config.yaml
n_layer: 12
d_model: 128
d_expert: 128
moe_layers: [0, 2, 4, 6, 8, 10]
router_score: "softmax"
routed_scale: 6.32
balance_loss: 0.0179
balance_bias: false
lr_router: 0.000355
lr: 0.00672
beta1: 0.9
beta2: 0.98
grad_clip: 1.0
seq_len: 1024
Below are experts of layer 4 (counted from 0) of a mixture-of-experts language model. Rows are named router (the router's row for the expert), gate (a neuron's input weights, with its number), up (a neuron's input weights, with its number), down (a neuron's output weights, with its number) and show model dimensions 0-127. Each number is 128 + 24 x the weight over its row's rms, rounded and kept within 0 to 255. Numbers have three digits each.
Before each expert's rows: "comes after" lists some tokens at least twice as common just before its tokens as in all text. This comes from a sample of Wikipedia text that the model never trained on. Tokens count by the router's weight.

# expert 3
comes after: ". ", "R", "\n", "United ", "E", "\n\n"
router:127133130127117145108173131143147109136155179057127130102132143130124152156074117117127120126124104093137157095128080125142170099127134144091110146147119125078145111145115088081152107143123091110130109163131084170092107110131111152117110095124138097166152086135133164126155095129131105110121113097093129124134108104154113101146147123100166116174141118101131160106107107156111121119149
gate0:129151157102178123074120136088135112173119134128127153127136170101133116131120137154161145142137094141157103143129178099121118090158138150147116174125113118130129132151157138112146118130106141126117132103144091137122130069109106138126160085101150133147132113144121145164106064127146054130131138132137152136153110099130076083134081083147139124121114119137097128120087144137095131112119
up0:129158118104126141080128194150129101150145151128093136110151147113112128100144144121142083154124059148117097112123121139112129108121146129139121122148107151131148134179199162163104131142135102162091159094113143147137123087105130130137140069136129120121144118136123128162149096119130105064088148161103132144145121113097097139140169111139138153118110092116095123109112132138146097110123
down0:119113114128092132126100097118140136153181154162135115135155124120143187149090112138097106158154058189125146112115159083132116120097097122165124132097150181103120125136131109140115124150146117099135157106148111099141142096131114088126120155141108133147103127106163118161111130133139094110114102159151130148119124145082160093114106111073112103152123084153147135144136127150109124110142
gate1:132101134128126116144113082141121117128123110097104135128129107100156165133084105105112128138163124156145118116092102150125110142164116131087189114124130100120147129161138115120117129105146138144115103116171105155059146157095130112119097173122124112125106119150102152130154086114101165117148148137134144128067144129140094111124138117097137092143213112090102162139133121149147121144163
up1:136150157162104146065126092108121087117115092126100175108119122130108119073126118110150093142106127139110106129116153167131169104109116128116115146141185122104097125131072109134121108175127117135094160148073105141108157124146120150123165147127133128162105135120081106140174102118125089150136122133141150198116117133136110144107117093079151131134129125135130126142107119111131126107103
down1:100136143103119160146109148126154139114153124145137146177108122184158103142133125112067184138152110102133136122166100125092084127108100124121127102119129115075108166099124141119116128149125124150058136146128139144167153119150156173167152155100136116132081131073106105119122124092134115129126165144123114115130135105137093099166107140091122142161131136127110108142083145127140130143126
gate2:113112119100091154129103142139101108135153151128144130144100114166118140103113111130151140106122148116173115099103095126139179094172144063129055125129136133123160160093130109140099173119125107097083115114091119123102141107126113131146111121150139113181146127127086107124163115117138108117125173082127107159112120120156102123138125113115122147147126066108088124124137107165093118116138
up2:112131163118116151115108095146101126143124161115143128134118092154124164088102107104095116146173170099148104131090086111135190097141147124118121081110111125131171139117119074162110149096117143128121134120095148146116146117154110119153116153124104100185148130106102130152109144121079161100176130099156136154088137114139160129115146131124137139140137107094091114131183097137132142131136
down2:178146102105130137148171077157131143145082143092147142146147156159113114145134130118104139122154101122099120105112110130094123120140106124099116140110154147117074173166140132113102101141087062158108130128118135130120135114180135155166136149113093125146139136110116195106125111137123115120112132111102081145144160158118072153155105091114133151114139125155126122074124139124126137125149
gate3:134159166139122164113120083148155130087140123134142138142136097141166112143120118101116142105135113095130127147127111146146107097102153146116177138131110117155163149113122106104165149172129117099123161115153076119104116128128118161148086140120109111077151109138110122145095165128095126087127133156061075132110146162131130140173156134129151127176122130113166155103102087113130101146113
up3:103118150168114141107154103116156162095086149154147125108137113114145088090124106090111176093140113094134132133128162149169163132112132122117166120105135117122144153125114106097148124187142141114095134159143112122102061106113085170119107106141100118119147119125136103148115094147111121091093121151127116108113146157153103154120133153109192114134134158132146133117141072130117147123094
down3:151119116152129120114085126061158136191150104106126135155135135128122069136131141118099153128153146146168146119147113165133142135137172150126169111120145128167184098149135143125113134153178168087144143111148139154152150097104105170128134123156145112125132157130111112114079136133116113075110096140120109140136124109155132119101179151150126163131115127175130137111140095119113150121150
gate4:117126145140168123096150148109074121153153192090150151164094145144106157134133114157147187104114129106170156123089116146159118107136096134119126138117159093112140130127095119177124123193138123125113112154153131163106118092137117082153163114119122130134114109108163157113119134127095101119176108147144165132159103125131133147120126109144170131150133129141151107153090142111163129110119
up4:132113095152100143143119148138148104136135099101098112139130137164118088103110142106142147116098112137184127132112136132147086112136078137137115153126114122103108139161130128117122138083107099159116095143147134106125101182128149117154172145126192086070098131108139169128097173138074129131129119123075179133137130089142143119145102129125123102129111114139092148138166127158114099119129
down4:093112118079089112131104072130116180115104158101064121149110117144116161131097120109156120154151153161124125128168146134127101138156117127094096105126185145120159072147114141112135113114162112130128120111098136107150122115106127117132137106107107094119086105094159142082130145136117101108113129103116107138134129160153107159089122118149126144124123125076137128060117138144151154133121
gate5:095183102126130171106150143143107132133141123107144167093162133132089108154116113112124125132159135122126119123156093110136156082118162097143099083153144150114159173141149105109099136123121109123138119110083085149143130133136129149065125082133126122141111141144088171116108136113135124097109098151112114148101096075147095130150113180147126109129132162108108115110140079118121099097146
up5:120118122149158104149144149134129128130125137128130120178113152113093152145115111128145135157144090105134138143085168130122150109148100140135169154110108152152152122122121109155117077125124121113112103146149156101111070099102144178114092134136131088126128117131097167154128126186143119147169160111116118155153087141143171159118127068132113088129150089126120142116182139177127109129102
down5:091098137156152128128080142144133118140122124104098147124107099150115085133127141126112116160127129111104127147100141125147111155145091150144139140094126140118169193116119111131136112110095061135147105123147099132151146089168138126130118141127095128148142107130120151114156134083113129120133204154092124163137127115161155100123089149114126119158137068121092112093163165165150151123150
gate6:163168097123140121108135142138143123136101120117102155149093108104133185135090092092121107132144122121106148154175115156131147113111107100145177137154132111125142141158110141087107095140141112136141163143130179153143092145136139178153096152134123085154139106129129154138142111143098160141183110113131101165138112094122157074143174079119128096123101134122103119096137115137113109133106
up6:122096075091127100094136097138163117118150112135096137072111142122163150161124127147131166079138119143143126134145099133137118079137158110149097188182119098151132122138139118110159133141132140177167129166118127124121070128157162119126157131134116101144147136133132134139148138134127161148111106105139138125122141162113142122131156131127121142152102130054074122134107115184142106118129
down6:137121100129153106122146137140111130107100110153099146117098135093134125123139133127132147095205134111085146108148145118168149148134119141138141133196137149158146156185142131080120105162102164113123128144124158156150113129136126156109151128123133118069117192177126140096162099110111127128092114160107105137118127135126133095113162116075101158104099133103108126142145127149141154115106
gate7:108120167161120137113120084118145122105115148112128138118115136160127164183108138086115100110158153116122108158118112163150146165108147143130122100148119128114125116175099127095160141135127087083136152163152103156121146153141120105161118129098121099138162125147112160116178130145088108118148138076090146166161126137111140070156142153118141162131123114103142159068111113096120110131139
up7:131129122145131079108142122080148119073141119166141122127121132098114128141139123106140163104083119171085137150093133103139160094150139103178161101114120177161135150093127125146149106121112122132110114106108104096108099127104120108123130138184144150105104136100095083149150109112132143088146100128131118169171152146150081134128144118114134137167123085120128133155163102163125130120097
down7:144192142125088131076164142119150137110112128133119156121101124100117129154106103099140128104111105159100130083124132103147119088158122111134129093155125126111114122135162109123136095079131173154109075151092117124123129150134136123122115113141134186116103077102139106107100115124152092158099136106136173138137166146104166130130138143136193100124091111147115111161142138131144126090141
gate8:143170171212152127115196140181148091101154115161111118100131151157133158172125130114149113101149138132125153127140144135151130153125136141127111145129133119115167116145129118109126114138137113111127117132095141116097106106084071147137120138125143144125127130186154103120150118130188102162145154119089115160116126127138116116122164093117127080141124107127137129085157119086126126141098
up8:158153134160114142110158096151140147130164098114130089104150136155116149126130127211134149154105103126116139145122089126155143151156137140135121150124129126099180109150125141105147117116126139129143082128124132166082089129127115132130158105079115088176105118175176125076141093076126114100091131127127115147136101145122118128131158105131145089149138093133146110141159107137156139143153
down8:191127141093149107106101089133164093156132082120158127134095109133164114168127131093147146157170103149179148117133143136137150102113112149166149135080088125112088144104135118118120138137122133111121176131157113114119136132163143133088163130176129156087109140149170115132141131114106134138115132133119080155116114122099136125108132128181124118117150150128092094100126094088138093132139
gate9:083121158101112115091132116126135105132132151161157124122172155177145143139149136134136135120094097139144111131088132183128146172148158081118132131151165134155119095093165099128106161145121144135156120153134099149128168104138139151124124134089108141148063124162136158120157082120108157138136114112132089128108111124115132086124128147119138121181139113104127156127127160196114101134139
up9:120123154125145104120120119156169128161135118151106137126130098112123127130105126085142107116092153132117118103137173150151121138146107121139181202140140084114121132097123149138136123160131135135134133122142102066115151104129104155168145180156139086137103140133094149140150171153110087106118116099104173106104128115130110146099105149084109100140107124148094125140164147143093073115154
down9:091140104137110166144110157118157133173098099158101128140140088181122173123141158112135165095145174173149138136100135121150142113115128110144128107139072130181126145129141139119144132106141150128143098118124121127096152141150089102115167103131138149125192140129127131131094102116157141123152098106130118151136143115134161140144151127136150107157094107069134064127119153147151147163124
gate10:087122165147080126113150157130148125112145120106108144125122176126152139128149145091131128132124122130110088167084078098109162158116124139148117151131093136080123098140171084140136139176095118166139113137168129154074075112130109115130139141108114130104127096146150148150144159113149150115161169163136110107136125102107117113101177123127133146161138139107173119124158085124143130117139
up10:079141142135116102138165115143084111096123124108118155153119138108116189170122111135121125112121140146160164101083113130152182137107120140114134136156100131083110115105103054109154148131153098191106107119131117092155108144149098135149116139120156099102100133145147168104151108129112098121143150103110141127137144147136131153117158112162118165161154119089143161131126118148124125091143
down10:175106156099147105096126095141157152126138107075125110115103116113167090120098164130126141101119120101140142078158145141136142117101078117138129140091128167140139132152113109132148147104108137101114126085134158139133115124149153124121120112079134130106062181134140110185084117113094137116146109151112117113113112112128107124096125119135111126131104174160158104072126125095161108123109
gate11:127138192143105123129118123148133118112132149146140182125092142133130144160134124162123130085112150135106132187120121158186142110102122124152146136143122100105152147171103129129193132146130115140154140140152088164141137133121130157139093150118115123127180104134145118160119106159105135123131148097115138083164145114114152089174142126078155183167117128132157155112143129086149128116121
up11:102120112158143121115156124159176084149140088110144073129138125143090151188131146104112119146186151169139121138122130154145122115132154110131140115134141187156127158097152106157084140126130135120121149129113138159119164114132117077147187106146138137126155118131087172126123143132093140135123164125107105170128125146125109144163115161134134127073115124113085135135095113145110094147132
down11:101132096158088148129126134140133155115178105137130109131147158110128101153153149104120083109135150115174105111098141163128101126121142123142125130128120105121119091121171084098148128180132056140083077130116083134144095112083129121138128112119116139119140085111157155162145158121141125153150134106129167135146092150102124099131136129107119124120146158090147110169122116131149105186107
gate12:142157122096172157106159131137131121142163143097145176118134149123156177155133122181160139129161131116072082102133147131132079149167133118087115095136111111125212179166153139134148120081104135105143130113151094169106159121111136132116116127109126135155101113125131141100088163137151107121132132155121150105142117129129096115119131123145133108144141144134102160135106127098151124111148
up12:128148133131199158087199133166122166119159131106162121120098145118112154153129125137143160149137108087113133095150115157161152125108122141102090112159131122109199172132088134132105142119165153105115138144083121153117106142119158160117082105137142126125130140128166137112133150108171118153123114157128098114130132126118136123121147060135118133122144153148136132102102093114151131118149
down12:116153131140144103151126093140100123135144150152118134147165121135095140179108097131149111121128110132123157138128162130129091112133111114160140132107170164126178104093120164109084147165130192133160150142128135113127085140113123134102160136113111201125117117129121124121124137146129150082119141099135099147091177117090130118122159124147086109134142095152158090122118094102117129068132
gate13:106102111138108135118125108119108121145123176104125146140102109122147108159127135184104147161147122141181175139060135123134086125094153088086088094119147126125103125090071111110110146121124126072130144145104125124156170122136113127113132130134162142128172128198179141125110100125133122115141086087117134123126119094143159097105115131108131135163125140138110123132135110143104134151129
up13:177163134175142136128123100135083101149139131139144089107128155142116087114156115142120085119109126125119120127095109129168121106144125108119150144123132127161143158104149115116083091118130105148144164153149113138106117086111125137139163089130116148134140128097111134127192162136102128089158111149136120142124127189106120163143135128132120187151150065080101102115133104098144150133100
down13:177136127077127164139099127129156165134103102105132151146123106136168149128085109147137105127114097134133122082146136135085107111125140138155117114155118129129091072129109100163123096144129143119088110166151119131144178094131142120124107167125139145135094138128151138114164109154095144105114170088121150097165114121132123116165146091127100138119102104102154108130105088181131109091163
gate14:164139122153129134137186153138097101142118175156108095142118139141169111120131141157098085107108118115149090114111101086125167129134098129150122131136106133076121146139134123103152134143093133104118147112126119140194122124113120102107121084124162139122076114138144165130079118118120150063149145169114107125128090093110169157123110153141138164124135089083113134122127100131119111108123
up14:160121115091172091144162149145170105092116113117120078154140136131144149115120124145132107137158108146141124128140120116122118152105120119142108155159115163174120122146107118110153133125150109105124112102128160080123124141095138170111109150124146176089138132136158113115143146138173128158084194130118125173122113161147183111138119139135110107121112095105095158080124151083131111154088
down14:143119183120126132140108159145145125127127096093090111122099110120157115114113198159126155138144121116144128142126126134158141162111107082115080090120104110116118155154144119125074097123086120084125122123078112143110085082168097134142147128137127118156129141096085104117086134162144164112164126128104113120124143140168118143090113137132116139169143134102141127158141135166133157165127
gate15:150112163119060124103122101173142125131084137107170191095127150145119122147127132123117148087150154073146147132085106159155134106092150125139114074164104121134161113138121074087151131097149105149138150146155126145128137166129100137123106135114138116128114118144157111144135148151110121135109130081142115131106129104136153135148136137130154179144105097115144158081125088130120100149131
up15:135112140113095110122126097145192166157069140132164175121105174125090066110141165146129181065114130112128164152102143144148127142092130144133131087146132121135164124148118110095164104109128121128123139154149161127132150138103092152122088102167132088139133126131139120115135139167134131126100120124143089099118120104119106154129140154097153119139161122141161157138140108121136091140135
down15:104087124127174165116151099114159124123115132121130108136124122118110118140133150148147120158132143139116154126137168135146117162102144120169147116176117136143174158120125181155111101108144141153123189145126154134119157088116095106128126114179168171120135150151133123125109066130144100113132113149141130164102103122130158175109135122171138156118068120085089115123152159118119113156151
gate16:081122092137103162090169102146127122129117112125137142096126126110044130117139137079118110129097162127133169125108129090138147088106116127111101144124061151134140122127142119106126103127135122109128109130141104151105128126139133157157090120155129126127135128098125105185186103149116143101113146078102113120127128097134157086150116187120130107150115119093130164115142122161139092114122
up16:125155159148152141142100132131159133156207102154121098152106119133172137101125135124145137132131134140073098122133104116162118133122142107130163117121139142151130116132132118173160147131146131064124154146151150091137112149111119104101099105166144135130154124130073154130133140102130149126181117125125106165132120132146145150096086092140125155142126123085109083120089098141123118158064
down16:120124109119103115109138147148163135137113103146119128126094145109118144125132099074159092107140143118138157126131122074130090133134128133138162118102163093138118093119140120117080088143159148118150125098094126093129136130117106102117076153157147100122140103134110153127165138118136132171148158156153089085105126144120154094088143117100139146113106075136130163138145193076115159147110